python train.py --n_layer=12 --d_model=128 --n_experts=128 --experts_per_token=8 --d_expert=32 --d_shared_expert=0 --activation="swiglu" --moe_layers=[1, 3, 5, 7, 9, 11] --router_score="softmax" --normalize_top_k=false --routed_scale=4.0 --balance_loss=0.0174 --balance_bias=false --router_z_loss=0.001 --router_bias=true --n_groups=4 --groups_per_token=1 --init_std_router=0.00852 --lr_router=0.000903 --n_head=4 --n_kv_head=1 --head_dim=32 --vocab_size=2048 --norm="rmsnorm" --norm_place="pre" --norm_eps=1e-05 --positions="rope" --rope_base=10000.0 --rope_fraction=1.0 --qk_norm=true --attn_scale=0.177 --tie_embeddings=false --parallel_block=false --init="normal" --init_std_qkv=0.0493 --init_std_o=0.0101 --init_std_up=0.0493 --init_std_down=0.00637 --init_mimetic=0.5 --optimizer="adam_variant" --lr=0.00449 --lr_mult_up=1.27 --beta1=0.9 --lr_head=0.0116 --warmup_steps=324 --schedule="wsd" --decay_fraction=1.0 --decay_shape="pow" --final_lr_fraction=0.0 --batch_tokens=131072 --seq_len=256 --doc_mask=true --train_tokens=804000000 --steps=6135 --dataset="wikipedia_en"
Below are experts of layer 9 (counted from 0) of a mixture-of-experts language model. Rows are named router (the router's row for the expert), gate (a neuron's input weights, with its number), up (a neuron's input weights, with its number), down (a neuron's output weights, with its number) and show model dimensions 0-127. Each number is 128 + 32 x the weight over its row's rms, rounded and kept within 0 to 255. Numbers have three digits each.
After each expert's rows: "gets" lists some tokens that make up at least twice as much of what it gets as of all text. This comes from a sample of Wikipedia text that the model never trained on. Tokens count by the router's weight.

# expert 44
router:144085141100082140119134109189100087162139141113160082180092193095185150176087148173170150111155144098169182161090181083162096160104090183163083135157176090157106186107161157107100125165170100170145080104131143094076091157098107143144103108148102159093140146136150149133111159102160104101153144113122104147165109139124130148105150092084114092171111088155069174110092167156084129143096
gate0:109158140109121099149127105081104126185111155115141135129109072129123085164096066114131158137115156109166127108144120107123126139141119137153197145149097165249095126172157125155128147137155070199148125144103120146109103136060149163141104118161111205113117141133078143101111155122152155080169099079111143138156116075130157152134150143065081084086116096129159155106041163111068113151090
up0:183117115109125136137158123162170092143087119134151118142130150127161169145108128133146079148124101163038126088125112083168134142152122120128183142080113102111209146094116134081091127129098120055116093091165122119176141117180115121105132105120151084145120120153132162106148124147167127187183118191146175159117166155102046159154159131127159180142114077144110156129187078158179197111185
down0:130026083141124145141174157148085124133080129157171158182110129148176157120134165119193107075197130117098127146100173130139131111088105130091083126122092130102154145114141188141124124132167172143137125173113195134125192106146165111164096175072161118104192133081107121156120100190105142109124149095156120098127109127153137147179121136138136146111114134155089077107173123188112223144106
gate1:126110109094110120124122134189101121122121196149123109116095179126138164139074147154113143098126066141184160144101128072190117115114036127199092090118156116132144123160149205144136111127116109113183128052112128115125129138137119138077172115130086170150155143124140104102145128111073057084179157190142155128078105103105132145108147187118123105153100145124046124123183170115174122154123
up1:087137141152149118139110133158086120120152187142142049110091148170128112126091145135124117122142116119174083154136088092153128079145064184215120068118165103158114114123131171159086103159137081116138153079121108113120151101162138104107178115094087105144151121171131162133068110147134049165128111165124099126092080145070187108121139112094102121167099092066123186091125153067114072104119
down1:093131074104140087147117128130107172073124182164116203107126173128198122177105153085146143140145126118115119159128116085099162115141170090089159097150137156096112136153138095108164105127100140124114155090177087103133182107174081116145153071117085192097100157141154098143113053163096114126141116149132122124088133120111107102145117058147156086173137168088155144059136134158210143161194
gets: ", ", "\n", "un", "en", "w", "and "

# expert 70
router:126113129111114111088150094174079106162113168082134151127094156094174158159107174146167153084177143100144152175096187099174107193124107145142098144158157085180164162090145162053097144181164129128138125110114142093062098161100073183180094170153109154128203175097151115117130187107149155140116142130150126202163096168110115151123134099130125118153110086168131151153114157141133157149093
gate0:142140136133124090128132099147079096123091114121137181113178107142124131155127119066088172179142094137154145196102117088163136095127153165110127126094140085153135148119093136065052134143147179091096179087107138141113069111129152155137098098151105079123170099063148077128147166053101138150136123149193083121113131085104092142083121058095130109134105153090155107212171129104169154142098
up0:120161146081152101101115090136094106100099122137145167108122086119132127108106129059181114095140109123121175138140095144168118158096149117103090137158129092116181111109139060077139108101150169155061133134131064147113161170072109212149058120157158179142101141131162099136116188112112189183105059184110104099132076103165131156084122151134150119050128177130131148152109165161137102145139
down0:140157178163161142089141141147189176141144158099070130120079098119166100084197086153069159134089157166133132151183169103152154128126099138148154074123096145151191061120134158088067165164163143120164175167124141137103171110116124120107137132188134085129108167095153127148193118104138131126085118100122125092159117120140152103102090122160121236095124076077123103121119131126112093115163
gate1:145135098070152085132131080143077078198110111108116144119136154112124162120174128069160169172124092104119144173110143163115147158120131140168144212134137091111138096065138137082115121191123170094136182130064128118060159110124085133169136188106095149111139128128056067170130168142136122120125165139121158157169167058114140107190113140126162130181135129191132139107114119106132090105092
up1:107111072111133117117172153148191100118092131134096153165142133135106166115173113091109071122113141130217107147149087096088102129059102163134111181094138112107097142126169177137144162166176124123136126106093138145092164152101109171104105087091122091070124118084104124090125094107095172147167111111058107150153171095161117054066146138155098079174102158107126084131070095089092142115172
down1:089131094111124140156125172148067112165167120138108160091177105151114142159137119138126143137141099083099147149136149074102127147133133109089152156119187068071105075104197107094112086120152164128188142141093091100152075109090121130145180100158146122068095112115148173163113170106176085155136099112183106106116136198122132094122181193108134151146192162174133151103177128180136092176169
gets: "or", "er", "ar", "ur", "am", "Ar"

# expert 121
router:124101150105081112100135091175114082148124165105179103136113156074168143151127158184170178117162149081133162136076197127175073150096123138137101154168152127197140171123168133117077140169143082180124100127113138074092098146122099164162089158173109140088159163144159160077134132098161146147132146146127087159150088140106100154104139133104137079170083116176086134147067180170113169152082
gate0:090166116088107049128118099142180087166110105128148105156119137105100152110089141098176145150133086116097126127154106086095116142096150179156141100154116157135117121128159085153136113142120120212144138171087120127110053126147145121173083146182158146121102192113161180130148144116109124120140143143125051149158143113113141124118123160045113066188133122081134154073090181143131082043075
up0:078120127092063125080104138090144139131157097129119118199174131181094097121113129080125168110127149080125143157162073160158172170122140096139081164107091126133098152123137117154146124157127171171106117165127154081165113133098063139079126137102141238154109113158113039134118156112111121200126109110131090132157132102128138103145126185190118170110088141135137075141073151102157082101094
down0:126094181128156189110101124115151161130105129137105203124080113134115112144135139092086140148116129082071195077165089089168157164106141129104136158130119151133128176083112085126127149098134105146093127081158160172136056099090118100136116134178128098147120057103140173042081077059129092135124162103103164070180155112080154157168119110142124139159135150087147161142153142115086180136107
gate1:159105068091068100130129133124117091163109126117113108169161152067204110157129137182113164113175144129174161132082152121148069176115098152138070125167147124134116128113130143121073146116137164157138088182160100068088130179147112123111150140154135177102135152132134188064135172132106113178114117142161087166187115154144083150030104094129146080137063166126139122159160148159135114141099
up1:120132182114172137087150127134110147127150140116116150109084137174065173139118116073172117128061138116112125140157106099117172073124133159127202111088118122096080136114152088121143142179131104065119145081148162115150129065119129123115066130096072100152157138125094122213147099086145140114131139112126147116087146110079168134211181154128120194106178089145131147111078057080136172096119
down1:118207191157141131121156115155090126186117137169094156130164136049142133113116118142172205076141127120150137091126132109149141169100113159109148109151091113137129222140169139137101130105182085113143158140132145095129118131161094131126111172117136085134198153145143145132088087106190102116130137164186126076148151165062167161083126187118051109184181088144107130105097117128142133112115
gets: "a ", "o ", "er ", "i ", "an ", "e "

# expert 75
router:152101166127115125095171129161091122138112177068169099151104183108158163162102166169150138105173151108111161154087147086156098139069106153163143159152161099136111156096187159106120174151153110156160117118084162074098087163126113156155090161197097164087152169111156165094129169080128119128159171140164112185148076099105135149128150069098171106152115115153100136180063163165121162171098
gate0:198117090139090130092108123157155120114090166120156166137221165128157150132097098104121104131163096095126105158085112106182118099083166149103090123117144110128100095124070130105142151143173119182136093111127158088073196121101121123182140114145107139194153156109106172142014097108092120098116150134072146093138052118155123120142110105153168135146153116135176129102184124178129133086159
up0:185116078111118098140157143126155167128080165162088166127171136163149115115112142081091093126178185133105118152118116104159072102071168115082136127176144157095075099131123147144146122100161151159082082135111156079105174080107131070193116141141121185179143152110143182138054134123068073088112143131101133064115043116118118131145085093115144111175145139149187127145127130134117100110151
down0:148108158152134148154116136082124104120120186051147104093142130116102122059142107166100099167105115109124152118170187121119196135113184144127140124151121213138148109100115141091117096081131105072195118156135152152027131139163099156194178144095141065123137102125152165128127130108137204118116101124107143059177130125107146110112155128163126127114126108161071073139080155109119144149071
gate1:135131118183132131116113141102156091131148153138186102163050112142099116146089169127123145095161099156187178149148121140145127128176126156114117162080155153106096155081099163099164171103122144146171120129182112117105133111100138160112118061069133136054146083065106109158181133179163152166112060135095137180141119099111149193131063108132067106104143148171080169092161108124110127161170
up1:159128134132148136104065145142096090124105115223188080095120098123201104175086112120094126113124184168128090091144129121133087058181078216127125139069119108140098143079136165112116121175106144150161169128101097130114157126134134141130128112128148122134137055035140176081123103148097130099117099131150139104163152105073148169118129128132123128171120121121074165171169074123163130112140
down1:147089168168149094147114059143120155114114086098144144109132136107114128134105131105116091126182129163186108119124097077118167077095088082113088112090093128151149150101149105122140172140166142135095197142166107136102131094059140086103096125135101102166116159168191102173137193094152159152144106135076100089149115114088149167173140122132134108106085095136092047085111109086158224102099
gets: "was ", "a ", "ed ", "is ", "the ", "ing "

# expert 28
router:146100153096074130126162104164097098174129165102146104134099153116144174162085164144144179084167146091174152186072183081160089157118090189170132126159143118115136164061147161076117143169162124140153137099133158106084088152114114168189060147171105147085167161160112138069139143086163111103180138132165083166119098137102132147094146125102139131177125112168086141163109144122089171163110
gate0:111110153159102149147179158093093175180143138137185105146143143125116115092102159140118180132159119186142151171082137043213137119121171187180111161160157109115183107120177087119161171069131122116126168108150142098150101128179096132157045129143137149137133098066147099140161137112122103078170120123150078129080102081116156089118153150141128144169127165081122073175090121142115113140151
up0:137161136146183158090115159150111139081149056097082084115141133150102123099134115153154061121147093133147129091113137184077184190049147104158135081118141127121156169135119126176127114137096118126149147133178107138089135119122101100072140093163159154121129134153068133115114109097110047073171118125129148166080153109123205110157153144064135180096116096080064130123096137142187097104136
down0:080087158099092198127128118164098126117138176146138118147150108130145108120149124116105127139157118144158117125100154199081067075142157116106117173169161165155125097062129074187157090114170117164123154080152095097201081110072119162129133159072131125144145152162127105136134153145088130103149113094146115126131075153101125101120113094119114142162138109177122098099209094006100117104120
gate1:174108159092106145123138142139154126071121132097104166153078132125098144142143115112183136098164083137136128187040160084079123129133162164182179140121119134146163139116138166114127171148075149149104154037111131071139118103131157208116162129121105127126137161088063143131210157166122068115118174182128123166091156145127151126138096121068140147101141131128082144063151165113152116172098
up1:089133088128115097111124144128096131027136156133140157131107095107066087109147153156124210128046117097139095179125060090102175132120124160131151142117112101177121128150090088134100147179152131111132170067097106137142135116106086189110139158072193145108168107091103114130146161120151072157158096136127090091129075119132044117151086098116163150094118140177071111124157143108122132107141
down1:084204118144151162145103156156074145174091140176132158153077169160181180139097190130070097110156154117125100100095135106149172090089166129158158163176099099124111164156131179117156142153074146151175123124139117117128159152135168180174127166137138146115086108108150155133157141160165081156134114095069099101140091054207111135180113092092105138099120138110080142108121126139141147156063
gets: "on", "y", "con", "es", "ack", "ing"

# expert 90
router:135110176100112127109160144161079108135092151102175104156099136094169152174091165162145146087177137117130164152100143083150097147097140196199099123164155105160151158084167151064142163164156103145150108131116128078105108141112083162175104139181131155121168170108127179086100198103157163097145163137145103205136079129086147125129146124091144117196100096151131164133092160159111131132055
gate0:096117127150129150151149126174135130110154158091085121127147193100162101112117090188082137145187122146106092155134156163113129135218116169167070179070167080154095136085147097102125073145093150088096087149191139113159103122085114154167167104139122157118165125139070121112017139106160130139149147092135127146126107127079166099090097063114143143138107087092116161109106140122097114096091
up0:102132144115156120084148133151120128159175159126068107081142218106153136107086111170061145120170136143117139150191118127119164105143132145145158158088145143120063088129113088131136135135107133121134115140144128085148115121110066180081189144065120123159144165147118138149149229116119151093148114090155141136146168079073139118055092070171106147144176099149155116147056186157136100117117
down0:156192118132031135169120156086077121100126126120198100133105117105121114112106117133110120172084163094100111129169089180144138092081196192108134113119197147146157103087098109139178097167104058136101166224133123105165107149125115193125186144105136121148087155151163128147101118177152080143123105174122133124141165137168115134112112101104147145155156084165170113131125086156113138105102
gate1:146142097181163148131122132112115110112113082108059148159095200109185192157150106144114141125178065108075125107154091081134136163079077199125148130118168144138092128141110126098078133095125136095114138134186132095117112138107108208106157163130173122157173164135100111076111153087209143114145125142168130180186147134178140139116104121161166125105142134169126125179130125155217145130135
up1:122083106071121138103134156143171157116111179163185074034157079168126145109103120176110144128079154115150082116150115116137132100060166164174133161196133114101088111093169116094115136129128131198165126113157133073148105100111147056108129182140113100180115113111178105149080114127062151118144153039163150098127103138077121104110124129088173152176149139140139151105131139133099133110125
down1:252147104128131144135087215116146122134132131084106131168162205180083157193172085115149109132091148138103120123124139158123096130139140112118069140142120160152161181107136135169089114084136130122105141158103118100175139134090149162136089163149141150068058179174169112098129151121138083156118105160149098124137142128150138136125089119101107074091161063091113158180120101115123175095105
gets: "was ", "is ", "-", "or", "ly ", "be "

# expert 117
router:108088166116106133092154123159096120145128166034127083125160148080148151136081136181179169091123145073128144165109195111179098149115103145150122108139173098170130177114141144108107166157158102131135085061103140078125134166090097153133119153169105187112139159089104134130110147124137111134179200090124095162144122094096121139123155147120159087144072069168109134112085167164098189158068
gate0:113155154058120151092096144142130135128147183117129121099142185125129123109095139163083148178160101105124163180149091164170103110135061122139164083126103169176175122115106193139137119142126153109107109064055120116110137131131137123133135139135117143222097117101061137147169109131155150184145132122154129138139115067118147136104155076130142138119105070124131187036097200099093097184102
up0:146121097121178094062161115150141138096142096131133105100162133175109133142097168123102149133123126067187084143171159122138127098102190132133055102140193154088119104143174121143143171145136102096140105146105165111161132142167120058154154102153102194105107165120186095084142194144123129172173121101125108081075165106110100085165082144166093106179100160124087093144105174099116127113198
down0:111108087080101166129130105146157110087153134107132135157091111110097151098076098114106154079131129126160109177138125066140137101135098104158170138128062190191106067125129132160115073103111168109111064155166101130126052111119117146155115134157104059174215139109147133173126138091129162075131124182144162141164166148176127116128150084133167122077115113073190109110103121082132174168139
gate1:104141122102103148177161111131127122075135106068072113148163116145130102147133104188152124121158136125138095160088148124121147158088055186166060093065106142101099167129117079153116097140150103072095133042108185141122132149094150116166127143155127159198123122082098161110139120181122099125082116144108104069116092096125090132123110133154169122206101089105148130108149197152126127053137
up1:143125091166171093124147112102171147113174149158089124118077111138145102078107156084158156154160167106197110139096158113105147174110101112158150139082194136135116158177134104144126171160113146086154055096083184074172157120111132104132141146114125200133154134132040128132122123099076089152179144091147129143118140102122065107132144118157203139095070159095129124150095139112065180149118
down1:072107151091106117088156182155112142180123122181122119113155094099098093129054127103107118101139167139156065160188139116155093112152144106165064111097151117136167073131088137147134149098099172103074127128107110173102152171128146133102146122105131104108154093146090158185114140109123098135117121077166102105127093168189118216168154167048184092112168141156112131153157096160070154118144
gets: "h", "H", "er ", "p", "at", "ag"

# expert 73
router:117084146080111123105172069171067105163133168114146157125097152092166167174106177160164147092163144078164149160089189091176105165125116173155066146152189122140129172111146146076097161151153122138177128069132144125105110129111067169173105188161096153110191162153127124121120176082143154157125169143184126171138100154107117177107153125118135113174109093142134124150079147131121141155082
gate0:126109148107128048165068187167105124137115118147082127142109185168096182186130152122135111084156207139135190125178120084107118067140129097140117103098207162141116161138096110174145113136104096113111129139122090132076183140084125124118132152178134108121122103134069130132156117145131145160134197219186131137178092077113113123133107096100096099091094100127091150143096089120096148120143
up0:161128175167146140123123149134150090118131132116171096082151140093142081073068116133149159173153126099097114141097152107195092103148127168127214123131080043143151093118142065164160198124150126132148126169109158071128110121162128096187150103077149165114096116122135141135089126089166071090122104090074126117112134157147040109088127070145135140141102153154147108178097152108104097103154
down0:102228163134154115154141100158177158148126126139115094109173135120150169097104135092139141145128157115148118111131037049135112099152143124101135178157112100055106095112146090157075099095134157130163143164128129124134069083151116121084101110147066110159185148109113126035081091138205117173135084116128131123132198130086152131143112095117187119121130106144112116165111161128180129137120
gate1:150117103163057110147144066130105110090153136155117095094102093161127172141119139199133140168140135079232152144173095144125077092084163114175098103125174097122091171133133185093147158086129122103103144193100159123119133142129125106135120144081055123054113171139113125141074189158115131114126135084143109180142166138125054177174134134104116109118114103142125134097116158121092103167103
up1:128139177075147127137123222071140153148116089101159114158118140086140099117096148132134117114085099133090127145150093130128154184101132159113148170124048136111114085188159114145114139069151127212178063140104121157145128127100138070090099082149099162190116123123166126109105108076149131126114136109146159046096120137115145130102153108098143161172150172181161133119087124086120181087073
down1:111114131104128157155126178105075134106098123109134035147155143163070111128122131142090124199152061146134119153082117132150106202085156119124126103138103097143123110141155147147105201093170095080106149079135150132141132107129156153181116096105120138132158154124079165039122114148149160101107071102095161086112101071172125190070174112161140148112172108137121040111134122141104102140121
gets: "l", "am", "ur", "or", "S", "in"

# expert 89
router:118104138094136115127149099172078102179125165090130132108091136100189158163105184154167164086190140098133176151102188099169099154104116171157122123156159089153156150078167148042082147150151123127151109088137147094069123161121066170165091174156093171132192165131120126124119179084134159134119136104170129166162085156129112160093169105128130094176102099163133152131080170119126149143090
gate0:134103149076115155127130160142135098146078134143137135122182139148112096112068115117190081087199137101132139123093164089174106117134205146111172110147143157074143118106145162119102164114118171141152127142153175106102132158172135160146171154190178202159187127158123103137131135101105141161104185145174106156062116140117110149106090161095111127133093064156100105136190043088124112106095
up0:176114159118119135122130106107180118068183096121111089129145131151125165058074101156118167158107094135052089162151094110130081067106119142158196195109104106187123119159177121140137125103117101110125154135119154120125173122119144160100139108102170163130155078154120102159124091186110124135155138146119147075137106146132083140126098177162158185124111180185102184150148218115162124129188
down0:106171086127146139110130112125093083152199090142207107144144100093177168141030143155137150174155211142078112146166145141109091090119157157136164139155163085097111163126159124121105131083126144103058164145101156139120135120131128178116163084160152094141120082081115120126124139082146168113102114136110095146122101197159056117179144089147128118143136145168138112125121103162183108055144
gate1:115137167048144150094104139114126090128187108149129169128141137123152122096116216155170172091102186080161120095075129117119085141096094125095123187123135103152110106118140163073105111128114159131163068099157097133095142121085107167112076106159105153153144104140166105113169108102122170120156211174056113133214081124125065129129186161098110100096137121142110153143104113132150150140089
up1:099124127099167168106124070174139130083241078158141165132149125126186125111128156100133195148148148116181101127135147091066128155157073109136109159069132130132115140120133183093055109130132183110125094087144184146112150103082084158123089068175081141186153150121151077147138093102130144082151159127113095109172112145163109073148137095125142126109147110151135150156130167071104136149154
down1:122190164112140103139135169113152209093136121131125155124151136182156179143163159146166084137150113113132193118119124133060161123103145142092144120132103153115130098133127163162082092147165117062089108189156201155171100110129192164133146082106174152152151138177133055192097184116160142175150109140118156143165158126097118110193130136138117157137153126123128162076070176086138108155149
gets: "or", "er", "ur", "l", "el", "Mar"

# expert 6
router:161096140102068145109152069150078095187116145104153113128116168078144145171083128139136174074170150092155145196078169098134074143115094161172147144152132126116128161069138156095098153173139110119156120109129155102091065151118105175190089139174125140069175163156103147101136140086172146130183134154170112163141084138099122177110112118125154122154133114193114146148095119174070169140088
gate0:107124151109126107115127109144112155190119134092083105174083115146083177132101081049091133076108092122129182163116097084128125139135131091121100144119139081158171169086073145140167103184066129077162128104145084150108165102093084155133122087179133076063113112070068201151096138109152180158168145129094066120183166126111113118140126126098098136151162107141117120135138096136107139082106
up0:129099130102100085110087112155107105186119170133107109113129118083095129122104154158122158115137155132108154174130188090100127130096156128151104059135127126148081109147137130093112180110090189123074112118109118096135159163134109126112160080143085069118148097215107118096201167118117120127123101140122160163133143163136079059180139085171121192166161084066142124098119175222159143105150
down0:091094168121158101080132072082145138104095088075112156122149108093098161147143163125132102112109137137167165110129104146208106158073160135166146100093173165123126221141097124051126094125123078114103098149132130136142175051115102145119121089127096090114202046057155131126130202105117123117119096100132129107189109158141135146153120150147083139167093119145130067128114123152153122140132
gate1:142097127128075104163193095099136118147055132178132162095109124084094145146087171160107128108154130117149079166103150053100054095136112128151146083132113161098140121121102132123160195145202145113148135104128106103116098108127139148139086116175102102057136188141126144084193117108181103112190176166146103128100081117129186128214129105184123135118137126143120159147136166157161151139153
up1:073161083125143013139084151145133149152102142106098119130081129066103139113154126164106154124094164134099162164141126116117201133067121117164094156095124133188127113093133101148141100089103136116104107128179155176156108172085190127127096130145116110163175149128086077126101125161137089084129101090133205138115104069117161140039085117089100134182132098104138127110156162133116095145143
down1:174135085096126136150150108092156150087133150124224135213120110086127116136130134137162124186089158130104069085078137162115094134136094116053178111115127075174148240101100150136113124124096096171137146135103127120171152115149179191120121104085132098134165131159138134064132124102120141127196142152097072130156094098188145143118154170134164153127100144136141071139096123139126112130142
gets: "y", "con", "ro", "on", "ti", "pro"

# expert 96
router:121093152094101151094131079137091097138143161086161113152107167114155154162080151150171168116144194110103161154074169110158051126128101146134148135143167101149093169132145129085094145153145062159149078071145147101113079129118101200127072136173105165077178152090130130079134132079140085118167151120129096158127130095102123156124134112102149110162103075169101140148046161142109194154097
gate0:157126132119143151055142077145109087117116178099118174170153152148124104149138120088089144125122202110100121145070141119157123154132092135168106145173146078109122149135111125092122145142138084127120160095047200116122097093109104183134117182159123109131136174083082111126155134060082110081073172144164139126146113120099117194073089094069153147167103070099108068095130132130189139124115
up0:130110126156113144190108176106118190153111143156135043098087074075139186120108140185186129093140075161176101113177178101130115116103113113100112089110139125131138128069150142127164136142114143167165067129155108164142152157153146055138121083130105155129141090199137128115082084129181143154194122104104181111154148119096109094158169142152119120113110096198123210120145139120097139127122
down0:111221159099139098099100121140149144106088149132138135126159112114086164188137178121089110112094091114151072128147146114170122127081101090124098076135154074137119221084132179106125146139229160117151180141120113111138096207126067096155136092126101209122111147161117137146133097171150132132094123106083116159153101142101087112128168108161142167137148111115101142177077115140108168157120
gate1:107110103116158078109110154147150113088146146114097139088121157120102156106104158059168158122107128164076149119071146096090165111150096161117135163131117080085146168134161115067162147153156114122147152054205135112111162136121141080111090201148133152112143089119078108082161110053127141114135194103159140133139126101082139179119116145149179168107170104068074147136055096116146109166162
up1:101103169117151133123149127065113150104133155067101102142103140050086207111113121103134094117078109120111150115094151091081157134139169139113101173077098085072113175108151110103090119152089099115106171113107130150084141131088132128087086064113092178068128137137109121102143121089145169153174131084150127178149170114072048154145100169118158138166123083131102145123141083154119180193133
down1:086102196163145142127132116113118105122163070157055107125093122093118127075085142172084124192136118183132147125116241148111118103150126143138094147143072146147100123144115100124105067112051165138126107092126105150090141131120176092169134115148176067086070082127095114129070158101125148097095108089108113082120100146168156156109142079098121123113114181070146159146121142143121149150092
gets: "r", "com", "ip", "an ", "ation ", "er "

# expert 123
router:135077139092102130095180097175100088161136140063119120191162140091137134139089141147190185116165133084153137162093130148163114182109132140139125127143172112170103167110158149065109165151185099159141094067091149063086111165078086178152104168160101170125164167103117133104108137110133101148174135127116115139146128082084107151092112094100161093160089062158120132150097179167115152162095
gate0:149121114131106121088143155170149106168065100074153149108134101109133149069112140132186130128168144083122124104139126125136130192150138102090161148168168112196059122131132136120072183093107127088086079110147090150071152153107131194151079096130100086148187105081171155108068139112099109078128166125088128147136140156144152191080151144191113133092172164153161153137107103110101173098157
up0:108091183200141145109160159151151072179159136113172167102152105173097132088119121209151089134092115074138140095132195135123105158202174112135125126156156164116166130126128136130050154106165132101075128069052118130116118156171132131169108083126071103128140109071173154096087092124123133141180138139135161151109104106075146126117154163166167131117100109131126155128174104126078076126126
down0:109071131157061146067143113125139129076163164134133155132149179146160145087146144170099214109115147119084088143131125155162152064125214173131124101148157111093110046126080177104131128098151089100102129119110119100140125114148147179096161143121174161145071105060134140146081149143114132131044158162119100062088148145135114127144176157116134126172100133115157146130152131077149088137101
gate1:208155128114093144103172120145120126131129113095113125127098100135083109136084065144176124134102052078148165155106121136101117115156140119123082084090204145124137140112152111122089152162151112165112180125090186110109176112146138093145111165141180107124126133058103145113070099098140182156100218146136178135070133121122068116106157157105107076149119114122059128157145154144131204168117
up1:139149168099083170111179099151130201176080183110106107134117094157077096126068119128105115118131099148176065116133093148216138150119111091136164115052135200150111154119098163106112195129177124115169121122155129128125135116177096123154112096082146132177127081127108148080061105136081163152136122137123173134145132121123084158146160146156060124104064125151124163120086139115114108186131
down1:135104142134129130141150159167121139135189124095114162130128104133135096167156159166119095074152091150134119134111125109148151103181121132170176131101122093094131093076071116113073095134083134079110183111185182131095135198144142131138135154212164137167063113162156159125075160158047153133122150108077126168153134110125103102156130150124115089071073160159066159130126091102107110176192
gets: "h", "r", "H", "b", "201", "v"

# expert 46
router:125092164073096119086126095190072075152122174119190070159091180075171162152093125155145178096149151099144146167103127092162122160111105169114112132159156097142087185101201199126115137167136094135164093092109151134080095181112111147124104123175084138106179137081123126130136179091135102096167166115166142174150125126090097151108127151146166095144100120138102150176144162136114183139124
gate2:171051142105045170143128105153113127148100101151147071123076118087120160156157119073109202125101177116057101165150082099126124074159098179130176175138111158129132128148138166103109112102124150065183093167127082096119150142161106101109121101161171145123131103110130108134103115134203150120163115098145118100143162160151150138078094081091138174110180106139145146183150136117150165093082
up2:128128150125100130141089117127132122115158154095170136114134116151149141145134167101059139125128104113090157121146078129172176067147142131096169092155121112078148082110158108148192088135160096117182092128172156155134038140123106121145179113225142125136052173112154127148139084203084107150188129111124132145126071119162134155124105095140116171145133091136074135142108134048100145076081
down2:148124119186115168140111126164113122093145146099037107120116114144105161086135090163126125092127137130118133169140096160098163168127150162118126131176102143155110088219129068173114176115157080063159089154131119166114075090185153141153113092150118133118171092126104076172180185072183181115162147103121126099114100143104159070127124173068161164189130110154128104116125097128131116130165
gate3:086162123096139128130107180121175131117047157105120102154142126106157123091069095085163137136113068057148180169156128117114039210073141096144141141170116103114105206145170152149119120099085150098113137104104139133127120160090136119143075137174184140113129093127134124130137157092129162137162172089121143157133116160120126189180153126111074089162101175062157119167095097129105130149151
up3:116104198096146154120095106137113155179072068122151135211201147127138094127103145191146091083139078142090136125148139147096162073135105124117146106124142127106122082127134077120136210139132113142133104098118160100157082179135129093114193158154167103119134094171162157126107175105131122048100116101128125145072133073100148160123123130138137140095112150069197089131104110109186188132128
down3:225093139094151087126151131152172159112093104096097099086111069124146144094120104128102149130096153101080147103092146142120163142113216113096093164129082152120095095164118075070192140153132103163131137117086105096099111097127153121095136125120135161121085150118116146202080105111091110171117169122126205138136098159131142108108125130200175103166193060119156097149142119109127090084136
gets: "\n", "D", "N", "ation", "• ", " "

# expert 77
router:133084176098092128116156142161111096138116183083128101165114145066173131161093187179162133097181178107102137137098159110155067157117104173168117174180155097174145175105184169098137149155144114170162103106113167095110099122108091156168090138135119123110136144118121171080116152100161165148175182134145098166145107117084146131099161098080142102158091098151105138146081156171082166161062
gate0:101134148183146140180143156107154060099094142135183053124135176114201109103086207144109109136197147156115128127105117136146080135105131092074148165163143165125238138170131096113147118141130138197165115158130157077133103109111142168099097087162132133108129147128102112108149078155148127156135137117138104122160148104107161151138133110168130047102120126183119108158078140173152117188121
up0:132115108076077136115175136116126165127124143180141103111128078133108113103193120151097179160053104128161147153101099130126067127104144136189108063137120112109146164138083128164109126132080135071193070119127148166155139072183116115080121132093112108081107099102096141166158119130182170125137182156108133176065122176115111109141109125120103193194148121091125125092141127054176104117137
down0:128164116178112112155113129082128082117066143141131115207141097150120126105148136079120167081144205120125162156095167140124136188161108136131180134125045156168114161133147194163117104156150178116123146161147052084114122178131164170137143149091179126070200173146150202124128107096140124087103142161110107142153139201117160123119119146146123156139162110150139132120106141050116119127148
gate1:138107158158182177108191143115136183108047092169144180104168064130132129164071130170121135156101128125119067149113119108105128152125114134158155137132153082143103117138155137100116171127141116155157107146085178128107128086164117144095130127109082112095095153107150095115105183108079114119141188078119138098110110100160112170196206082135121165139028122105079137194125147121109128081108
up1:129120093105138119135079117150139148142143106047125088061124144174140134155185167089152148134097109110174120131109159129143116107078123110066094113122088137081166141125196081196116074124124123113125132086124118156155152178165128098105100207125130146130143124136174144165192118144137089091164132107121171128128118141136119058187061192137143167080181117168145154083101134069094145125137
down1:153094119095129145142148187078186121111089161068113128175110141125100137075098115123091126021133154094146123157088118115119135141096127135134150129178081113093157100157101140181169106119138081132139123153091101156084121141104129151125111156106074139119220098104171139188120115164168119129090187144160135074116091131159112091136149107135197120095162094085182154152117179148081081140149
gets: "was ", "the ", "-", "is ", "a ", "were "